Weights of a small mixture-of-experts language model, trained from scratch on English Wikipedia: 192 SwiGLU neurons an expert, 3728 steps.
Below are experts of layer 4 (counted from 0) of a mixture-of-experts language model. Rows are named gate (a neuron's input weights, with its number), up (a neuron's input weights, with its number) and show model dimensions 0-159. Each number is 50 + 12 x the weight over its row's rms, rounded and kept within 0 to 99.
Before each expert's rows: a language model's description of what the expert responds to. This comes from a sample of Wikipedia text that the model never trained on.

# expert 10
It responds to: Line breaks, dashes and field labels in infobox and taxobox lists, such as Coordinates, Died, Scientific classification, Genus.
gate1:47 55 47 56 44 43 61 37 48 50 42 74 60 49 38 66 55 29 52 54 65 56 56 54 65 56 47 39 25 55 36 67 55 40 63 67 70 51 50 64 55 69 29 46 48 48 61 37 42 52 41 73 38 28 37 44 70 56 67 59 50 54 49 72 61 25 43 45 32 73 46 49 67 52 57 38 35 39 54 52 47 50 49 52 60 49 63 53 52 53 35 74 30 50 63 45 76 64 63 23 61 30 55 47 37 51 65 48 41 51 40 54 42 34 68 51 31 50 50 71 30 56 48 67 53 53 45 46 53 57 63 35 36 52 55 40 31 42 64 67 52 43 46 37 51 48 64 43 14 56 45 44 71 47 52 41 41 56 42 31
up1:43 29 58 64 77 62 64 40 53 40 39 32 31 50 62 45 74 39 54 20 63 56 63 47 23 58 37 31 22 37 53 65 66 41 78 44 59 52 36 53 50 47 44 53 43 44 32 63 62 50 43 58 29 53 60 54 66 35 52 55 53 61 43 38 45 46 49 44 43 48 52 32 73 62 43 46 49 22 52 52 62 50 59 43 58 59 41 45 52 42 48 52 52 54 52 62 56 39 68 66 46 68 45 51 31 56 66 38 44 49 57 48 34 50 45 75 52 53 59 59 29 37 34 62 39 45 58 65 59 43 54 47 54 60 52 39 51 56 51 54 64 45 23 49 70 43 46 70 42 41 32 54 53 62 62 43 31 55 22 38

# expert 23
It responds to: The preposition of, with for/to/from/by, and adjective-forming endings like -ate, -ic, -ive, -atory, e.g. appropri-ate, protect-ive.
gate0:54 48 62 59 60 38 44 50 63 37 42 26 35 80 50 58 57 52 60 57 65 39 66 17 42 62 37 40 55 49 33 52 50 47 43 37 65 58 48 31 44 54 30 49 71 45 79 34 73 48 20 56 58 45 48 65 46 54 61 44 48 35 55 56 57 56 33 41 56 54 43 67 69 36 59 68 47 47 42 49 50 60 58 53 67 52 50 60 44 40 45 48 29 44 59 66 38 62 52 26 40 56 70 47 67 46 73 69 61 45 43 53 34 51 57 46 58 49 53 52 37 32 69 37 57 52 56 37 48 52 37 38 45 45 58 46 57 64 43 59 57 58 55 34 53 49 65 40 44 62 37 22 56 71 31 66 52 30 69 48
up0:49 47 38 38 46 32 57 71 44 71 53 58 43 48 29 32 40 51 34 57 48 40 38 52 33 56 45 28 45 67 61 50 54 67 40 57 58 36 26 52 61 54 55 39 57 39 60 61 55 23 60 48 54 41 70 58 78 65 47 54 72 25 45 56 47 51 36 54 47 67 55 78 48 70 41 63 48 42 58 51 50 36 53 33 48 57 35 47 61 63 49 66 39 57 39 45 62 44 31 46 52 55 36 49 69 49 18 24 67 48 46 47 50 65 70 38 45 41 51 41 54 58 36 64 49 38 57 32 28 68 47 35 45 50 70 43 62 22 52 58 44 59 57 43 47 60 22 50 60 56 50 48 59 55 56 45 46 59 48 38

# expert 29
It responds to: Hyphens in match scores and records (4-1, 16–7–0), and inner pieces of Slavic or foreign names like Wielk-op-olski, -ski, -ian.
gate0:50 58 44 49 54 41 38 55 71 62 56 45 24 61 51 47 61 49 44 45 41 44 35 46 44 72 51 57 32 64 37 55 48 44 55 45 65 44 23 53 19 66 55 45 62 38 44 38 47 39 24 64 57 43 54 56 53 76 49 39 38 62 59 48 50 58 45 43 31 59 54 43 35 42 52 45 34 42 61 52 44 51 78 31 41 54 48 32 48 44 45 56 39 51 59 45 79 76 44 53 41 68 67 56 59 47 67 43 30 40 49 67 50 38 50 72 47 65 48 28 66 46 40 50 46 56 28 71 42 55 44 46 51 34 55 22 55 37 41 29 64 60 44 66 52 64 26 32 59 63 51 67 49 69 50 49 58 50 53 56
up0:27 48 54 47 67 45 33 60 33 44 54 52 75 37 40 37 66 36 42 45 43 60 57 38 43 70 60 59 63 41 63 56 54 41 59 51 61 34 46 61 64 54 44 70 51 31 57 60 35 63 36 56 70 42 47 45 44 71 37 52 42 35 52 50 29 53 68 63 72 59 96 36 58 61 54 27 41 62 43 57 50 57 48 50 47 58 62 46 40 69 56 39 40 58 70 44 33 57 48 44 48 46 35 35 37 51 52 51 21 43 50 49 49 45 25 57 67 42 56 49 34 60 29 58 56 51 53 49 46 83 62 49 49 49 34 68 47 54 69 52 30 58 44 58 61 59 36 43 50 58 34 60 58 37 44 40 41 47 49 60

# expert 7
It responds to: Conjunctions joining clauses or nouns, mostly and, also or, but, than, &, plus some digits inside numbers and tables.
gate0:52 46 42 52 51 49 57 22 45 46 52 57 37 31 57 41 48 60 51 65 49 31 51 63 60 59 43 56 39 52 48 62 58 70 66 46 60 45 18 56 62 54 47 39 80 35 42 74 37 61 48 47 59 51 56 55 61 56 85 46 48 48 43 33 41 47 31 58 58 51 57 37 45 40 51 47 67 45 45 39 46 15 60 29 42 61 39 29 62 35 41 62 60 79 48 35 47 54 53 44 73 46 59 68 41 53 46 39 67 40 46 43 57 44 76 35 41 68 43 58 46 58 54 54 47 45 54 56 31 34 32 63 75 49 40 49 34 61 31 37 52 37 46 42 52 43 61 61 57 57 33 51 62 44 56 58 49 57 73 46
up0:52 78 55 48 54 59 55 35 39 49 46 37 46 35 43 53 42 63 47 52 51 66 51 61 45 43 39 31 48 46 56 68 77 57 55 47 67 34 42 44 26 71 66 59 56 48 35 65 52 46 27 54 50 58 57 56 67 49 41 48 56 44 47 50 30 38 53 51 60 58 80 35 51 50 59 37 69 56 38 49 62 53 65 61 38 40 66 50 49 56 72 41 31 63 40 46 35 48 44 30 49 40 40 54 41 53 53 38 52 53 57 33 66 32 33 46 41 48 35 56 49 25 60 50 42 32 33 58 53 35 42 71 56 42 71 58 60 58 29 40 41 63 41 67 39 50 58 59 49 63 16 64 17 43 53 64 56 50 39 51

# expert 6
It responds to: The preposition " in" before dates and places, table pipes, and endings of US city names and long words (Angeles, adelphia, Princeton, hierarchically).
gate0:56 54 41 35 42 47 27 29 52 45 39 38 81 35 42 52 67 66 72 61 39 64 39 64 64 50 54 60 45 46 59 45 55 57 43 55 35 59 36 73 47 49 63 62 57 50 47 57 42 71 55 49 42 42 46 59 54 75 66 45 40 37 46 56 73 44 50 50 47 51 66 44 48 28 60 25 47 47 68 48 52 34 42 77 64 65 57 43 66 52 42 31 84 53 62 48 68 32 58 48 55 51 49 44 31 60 41 57 48 41 31 54 48 61 59 55 46 48 30 53 37 50 42 81 57 50 58 46 51 36 37 58 40 64 48 42 37 52 47 48 37 59 52 57 44 47 54 37 53 73 44 36 60 48 40 42 64 20 34 27
up0:56 44 67 49 48 64 42 65 43 57 59 49 24 54 36 58 62 32 54 37 49 51 65 49 45 45 47 57 46 50 53 55 61 38 54 68 58 28 59 43 20 58 52 53 56 50 35 53 39 57 46 23 58 71 73 51 61 45 32 48 52 61 60 43 64 36 53 44 75 42 58 23 70 44 34 57 65 55 60 58 37 36 31 45 31 35 31 51 43 33 56 58 55 43 35 54 52 46 74 55 66 59 70 47 49 30 66 35 57 53 52 51 50 69 57 52 16 73 68 44 52 51 39 46 33 63 45 62 67 60 48 44 37 39 46 37 45 39 57 58 78 60 40 41 59 51 61 36 60 66 41 56 37 42 58 57 50 41 63 46

# expert 19
It responds to: Opening fragments of lowercase words after articles or prepositions, like h, st, r, fl, pro, as in fl-uid, st-aff.
gate9:62 45 26 58 64 58 55 70 47 70 40 56 40 41 56 54 47 37 48 70 67 51 48 35 45 56 58 53 29 64 60 49 58 56 55 67 52 31 40 61 72 36 46 65 47 59 62 44 48 51 36 59 39 53 48 60 42 35 43 61 54 62 52 49 40 39 40 43 42 64 46 77 56 52 48 51 43 65 49 30 56 46 31 61 36 43 61 30 49 53 55 44 65 56 41 32 57 68 37 54 32 66 50 54 58 43 45 41 47 65 45 59 58 53 73 65 62 52 44 63 51 50 37 57 42 03 64 47 32 50 57 54 42 67 57 37 57 51 61 46 59 47 12 22 39 33 66 54 47 60 52 31 53 63 49 32 63 46 45 34
up9:72 49 56 48 48 38 38 65 42 40 62 50 45 42 74 26 47 44 57 42 47 50 50 62 48 65 42 51 58 52 65 47 37 40 44 42 78 58 55 43 59 37 59 39 37 49 51 30 53 37 33 48 55 46 47 57 57 31 64 33 53 69 51 64 38 70 78 44 17 30 53 47 36 55 48 40 51 43 63 47 39 59 65 54 37 48 53 52 47 62 53 57 38 64 70 48 42 69 20 55 56 56 34 79 56 38 39 46 52 61 66 61 56 48 60 55 43 57 60 32 60 22 45 49 61 50 38 59 43 74 49 33 43 44 65 55 69 42 58 46 48 64 30 65 52 34 27 42 30 46 38 61 56 66 42 50 46 66 52 38

# expert 31
It responds to: Past-tense and participle endings like -ed, -ated, -ited, and whole verbs made, used, found, often after was or were.
gate0:57 44 56 37 58 57 56 61 46 50 26 42 66 50 60 40 40 56 58 52 36 71 50 51 32 23 42 53 46 53 35 54 61 65 45 46 38 38 60 33 34 53 38 48 61 50 29 57 60 42 70 65 72 43 54 51 31 64 69 66 39 51 48 61 53 69 53 55 63 48 43 43 42 36 63 50 39 59 57 74 62 33 37 54 36 61 54 55 38 57 34 63 72 42 49 40 64 55 60 55 38 43 63 28 27 57 58 64 44 57 51 37 64 54 62 53 61 33 62 41 50 68 29 64 60 54 37 48 40 77 54 51 34 49 48 40 56 45 56 38 28 52 67 28 45 46 36 44 48 72 59 34 50 27 67 44 56 59 58 75
up0:35 50 53 51 45 59 70 65 30 78 31 45 45 28 54 51 35 35 50 49 32 60 49 54 48 32 53 64 40 42 40 52 63 43 42 48 46 33 70 34 42 44 42 62 41 61 53 54 57 58 30 75 71 26 39 49 45 32 51 47 46 35 64 40 41 35 48 70 55 41 32 24 50 44 72 54 54 68 46 61 64 58 38 54 52 51 75 38 18 52 38 40 58 39 70 62 71 49 31 32 35 46 70 27 34 53 52 52 50 71 53 57 59 45 65 53 52 58 52 50 50 34 55 47 26 43 50 50 58 67 49 61 42 61 53 77 58 54 41 38 50 51 56 42 54 63 45 31 48 69 55 54 61 55 52 52 55 58 57 52

# expert 4
It responds to: Sentence-ending periods, parentheses and heading breaks in article openings about people, plus role nouns like footballer, politician, MF, FW.
gate0:55 64 32 55 43 50 40 36 46 66 36 39 69 21 29 52 37 33 65 51 65 44 51 42 54 47 55 47 55 61 55 50 55 57 48 53 71 68 42 44 42 59 82 65 53 56 59 60 39 47 38 62 64 48 48 22 64 61 46 67 53 30 37 62 34 64 42 64 58 55 58 41 54 57 52 47 49 57 53 43 55 61 34 41 44 73 56 36 42 65 49 57 64 57 47 36 41 63 37 51 29 69 45 48 37 45 59 50 65 43 41 57 44 37 30 66 58 47 58 44 64 66 33 63 63 52 65 67 22 44 45 63 46 49 26 36 54 58 38 41 34 59 53 52 33 39 20 41 43 46 51 34 54 77 49 61 51 30 56 66
up0:64 44 35 49 42 61 56 41 52 47 65 68 64 38 40 48 62 46 65 25 38 20 59 33 46 48 58 48 76 73 52 43 43 51 46 58 44 67 40 77 25 50 27 46 20 57 56 50 61 44 29 34 36 47 61 67 49 55 35 59 70 51 52 43 41 65 63 55 56 40 61 58 29 56 54 64 41 36 59 53 26 64 47 52 38 45 51 43 63 65 42 26 41 53 21 43 70 56 42 54 64 57 63 58 40 59 43 48 42 56 42 60 40 60 38 36 60 54 58 46 42 57 35 79 58 57 40 62 71 43 55 67 56 45 53 47 58 36 51 51 56 48 59 54 45 47 42 45 47 56 55 56 65 41 39 65 80 54 48 54

# expert 18
It responds to: Middle pieces of long proper names and institution words (Te-lev-isión, Cle-vel-and, Agric-ult-ure) and the digits inside years like 2020 and 2006.
gate9:76 21 34 47 76 58 36 46 63 36 65 50 67 46 36 39 54 41 37 61 41 42 46 46 46 38 49 44 34 58 40 49 60 36 60 69 51 71 54 65 60 49 70 44 40 54 55 50 61 38 57 48 65 55 45 33 50 46 51 56 38 54 44 65 47 48 61 51 25 50 42 50 46 35 50 48 37 32 29 61 43 52 46 30 45 69 46 37 37 69 55 45 22 57 46 76 60 52 37 41 67 66 66 71 53 70 63 43 41 39 63 46 63 73 47 55 51 62 46 50 58 30 43 41 53 48 45 45 44 45 61 48 40 54 32 63 54 39 62 38 61 52 39 66 50 49 43 84 26 52 44 42 43 46 55 66 53 65 54 22
up9:76 48 52 56 51 39 41 50 77 51 34 56 56 39 50 55 41 34 67 59 31 40 67 54 58 54 53 41 46 68 51 44 49 50 34 53 54 59 38 73 49 49 62 53 59 35 53 55 40 45 63 47 45 48 72 52 47 34 58 25 42 44 51 44 34 48 34 51 57 67 55 49 50 55 39 50 43 43 56 74 54 47 42 45 69 73 63 39 64 29 64 60 36 58 51 38 46 57 48 33 32 28 46 41 58 43 51 47 65 40 27 45 68 34 69 44 43 52 33 52 48 61 50 57 40 25 72 33 35 70 59 55 46 55 46 46 71 63 71 60 58 53 24 60 53 34 47 59 69 43 51 21 60 58 59 53 43 38 22 62

# expert 13
It responds to: Digits inside ISBNs, table figures and coordinates, plus some common words like the, was, cover, Episode, This.
gate0:45 45 44 39 38 41 30 57 65 63 44 53 62 37 58 37 40 52 64 56 72 57 42 53 44 61 48 39 58 56 41 56 52 44 62 42 45 68 63 47 40 65 46 67 40 27 59 54 44 78 47 54 45 45 48 58 57 37 66 30 60 44 54 56 32 45 61 69 50 61 52 61 57 33 47 40 63 70 56 33 54 55 42 38 88 59 50 41 58 45 59 60 47 40 57 52 54 55 28 38 76 37 39 43 48 34 61 48 23 37 48 61 40 60 54 44 53 52 49 43 30 41 54 46 61 31 46 55 44 60 16 50 47 78 47 46 40 66 27 70 55 67 44 62 54 39 48 59 50 78 39 44 65 61 46 72 35 48 36 40
up0:42 35 62 45 51 48 59 69 77 55 56 42 51 54 54 45 44 42 50 29 64 53 58 37 43 60 60 41 17 56 21 60 28 54 48 49 56 56 38 59 55 31 33 49 45 73 40 41 49 50 39 23 47 43 74 51 44 37 34 51 62 61 65 60 46 32 67 44 41 43 54 43 58 66 31 61 33 53 46 32 53 65 47 77 54 33 47 48 19 63 68 52 42 53 75 53 41 68 43 35 60 49 49 23 58 53 56 54 55 65 46 37 55 51 67 46 60 35 53 44 56 41 51 40 71 58 43 37 43 51 63 51 50 44 38 31 58 47 45 46 53 57 42 35 58 51 61 32 52 56 40 50 68 56 60 32 77 61 60 43

# expert 24
It responds to: Word pieces following an initial p, c or t, such as p-ine, p-ay and P-ink; also both, either, Saint and periods inside percentages.
gate0:40 41 30 63 58 45 39 30 57 44 48 34 58 61 68 42 66 43 38 74 66 63 45 63 59 44 64 68 54 54 61 46 53 44 39 67 48 34 19 62 56 59 39 29 48 44 33 54 55 36 54 47 74 48 62 57 81 46 49 65 39 73 22 59 60 44 69 54 40 65 71 35 42 63 65 53 67 23 43 50 46 37 44 38 45 47 60 37 63 58 54 39 66 69 60 52 53 49 48 69 41 35 51 39 37 60 47 52 58 67 40 53 39 52 69 50 27 60 47 45 38 56 45 78 50 58 48 54 51 63 56 54 47 37 44 37 37 47 33 62 50 55 35 55 48 23 57 49 60 61 54 41 48 69 40 44 53 45 46 55
up0:71 46 60 36 49 45 55 45 53 50 52 41 36 30 55 34 50 31 71 53 45 40 32 35 52 56 64 44 40 40 55 54 51 43 47 47 51 42 65 77 48 28 60 59 45 52 64 49 42 51 32 55 39 61 43 61 59 43 46 47 59 27 45 66 31 45 56 66 57 45 38 45 75 47 53 41 49 64 40 43 64 77 24 47 42 41 50 61 35 46 60 45 35 36 29 49 71 66 59 53 56 55 59 63 38 49 70 62 35 73 48 34 57 43 61 40 46 40 47 45 49 53 57 30 49 48 46 62 74 61 70 35 42 51 62 75 48 50 59 41 33 41 56 71 44 45 51 66 48 42 32 39 81 34 47 49 41 68 57 24

# expert 25
It responds to: Opening stems of Latinate words after articles, such as dep, res, comp, inter, pres, as in dep-artment, meas-ure.
gate0:56 67 59 70 48 44 58 41 37 46 51 39 32 53 44 47 37 33 54 51 43 59 67 67 68 60 41 65 44 66 71 71 35 44 52 45 56 21 63 35 51 42 51 33 48 56 51 44 59 39 51 50 51 55 35 34 36 59 51 59 48 60 45 57 65 32 56 48 28 22 45 54 68 43 64 43 52 45 59 51 55 58 34 51 37 65 61 58 62 42 32 77 58 38 45 61 60 47 63 56 49 23 56 26 57 62 53 42 41 45 24 54 40 33 24 35 55 55 51 53 67 70 42 57 39 48 42 61 53 61 43 46 37 49 49 59 48 44 47 49 62 54 68 42 41 42 37 78 26 56 79 53 39 52 49 25 57 49 59 63
up0:48 76 59 60 65 32 55 42 46 36 48 65 34 58 57 47 39 49 68 73 73 48 73 68 69 60 53 48 53 78 70 64 24 47 51 46 49 30 57 33 34 34 59 57 48 47 39 43 59 52 40 38 57 47 42 54 23 44 44 55 41 56 43 56 51 59 68 61 38 32 51 50 54 55 43 54 42 45 56 58 67 48 47 23 59 64 46 60 37 39 53 62 44 48 57 52 46 45 47 55 53 31 48 34 29 55 54 32 48 30 35 38 51 38 28 40 64 58 54 44 60 63 46 57 66 53 40 64 44 51 44 46 51 66 65 58 55 66 49 40 55 73 60 31 35 37 41 66 45 41 86 60 47 49 49 22 68 47 57 57

# expert 12
It responds to: Direction and position words such as north, south, right, front and last, plus en dashes in season ranges like 1994–95.
gate0:31 51 24 31 53 42 43 45 47 48 41 40 28 50 51 55 61 60 40 42 36 49 65 57 53 46 42 57 58 59 43 61 80 71 51 31 67 42 59 51 54 71 34 40 34 58 42 43 43 74 48 62 59 40 32 41 48 78 46 72 47 45 65 76 43 67 46 56 69 56 57 46 51 48 25 58 52 60 54 75 42 75 66 53 39 61 46 40 65 56 54 51 43 51 53 71 59 45 64 48 39 39 68 36 65 39 37 47 47 61 60 49 44 67 41 38 59 38 36 34 59 53 37 52 57 42 34 51 66 45 54 42 57 37 49 60 79 49 57 35 36 48 55 40 61 57 69 58 48 27 70 39 52 36 42 36 53 59 57 41
up0:27 41 42 59 67 42 70 56 56 46 52 62 46 41 43 59 62 83 19 58 59 41 62 68 37 38 56 50 34 29 71 70 41 41 60 76 57 12 43 41 62 49 65 53 38 66 49 77 54 44 44 42 36 59 42 44 55 42 40 79 53 34 57 47 58 57 55 53 54 48 46 51 59 69 48 45 43 45 59 52 44 43 45 65 51 50 41 48 36 37 70 36 53 36 43 41 66 41 45 43 45 51 56 59 36 58 48 31 59 61 58 42 42 60 63 39 43 62 52 25 62 31 52 49 51 41 42 46 51 47 47 66 56 50 60 46 67 44 67 42 48 25 52 62 31 47 51 38 49 52 38 32 64 33 69 51 69 59 57 66

# expert 20
It responds to: Inner and final pieces of ordinary words after a consonant, e.g. helpl-ess, al-ready, by-p-ass, cabin-et, -ing, -ly.
gate0:89 60 42 57 57 31 66 62 46 47 53 40 63 41 33 33 59 43 50 47 55 35 68 33 43 36 47 40 52 47 61 45 36 45 67 46 23 60 41 57 49 62 53 44 61 67 65 61 32 41 32 56 44 55 40 38 46 60 61 45 70 39 52 83 34 51 54 51 63 58 60 55 41 31 35 41 51 42 35 51 10 35 49 53 49 41 63 57 56 45 32 39 80 35 49 56 48 53 56 44 61 42 45 32 44 56 72 59 44 46 57 34 35 49 32 39 39 48 50 34 32 62 67 50 51 71 60 48 63 63 56 56 44 64 51 43 64 44 55 48 56 51 39 64 37 41 42 51 55 59 70 60 70 65 33 48 51 40 41 52
up0:37 38 45 38 44 59 40 56 73 57 38 60 55 23 69 43 69 53 54 57 56 41 54 61 47 57 23 66 54 62 31 68 40 60 50 57 42 43 55 73 35 53 50 56 61 46 52 51 37 41 54 49 39 58 51 63 55 24 63 38 37 49 57 62 49 60 60 57 50 32 68 40 57 52 45 28 55 80 50 37 71 47 42 46 70 30 34 63 63 33 67 60 51 61 52 54 57 45 41 36 59 57 21 53 63 35 37 33 58 35 53 51 49 45 50 43 51 63 32 37 55 52 43 48 51 26 39 67 61 68 52 60 53 58 47 79 39 49 51 21 53 57 27 65 67 41 47 52 59 59 39 39 55 51 42 63 50 49 39 29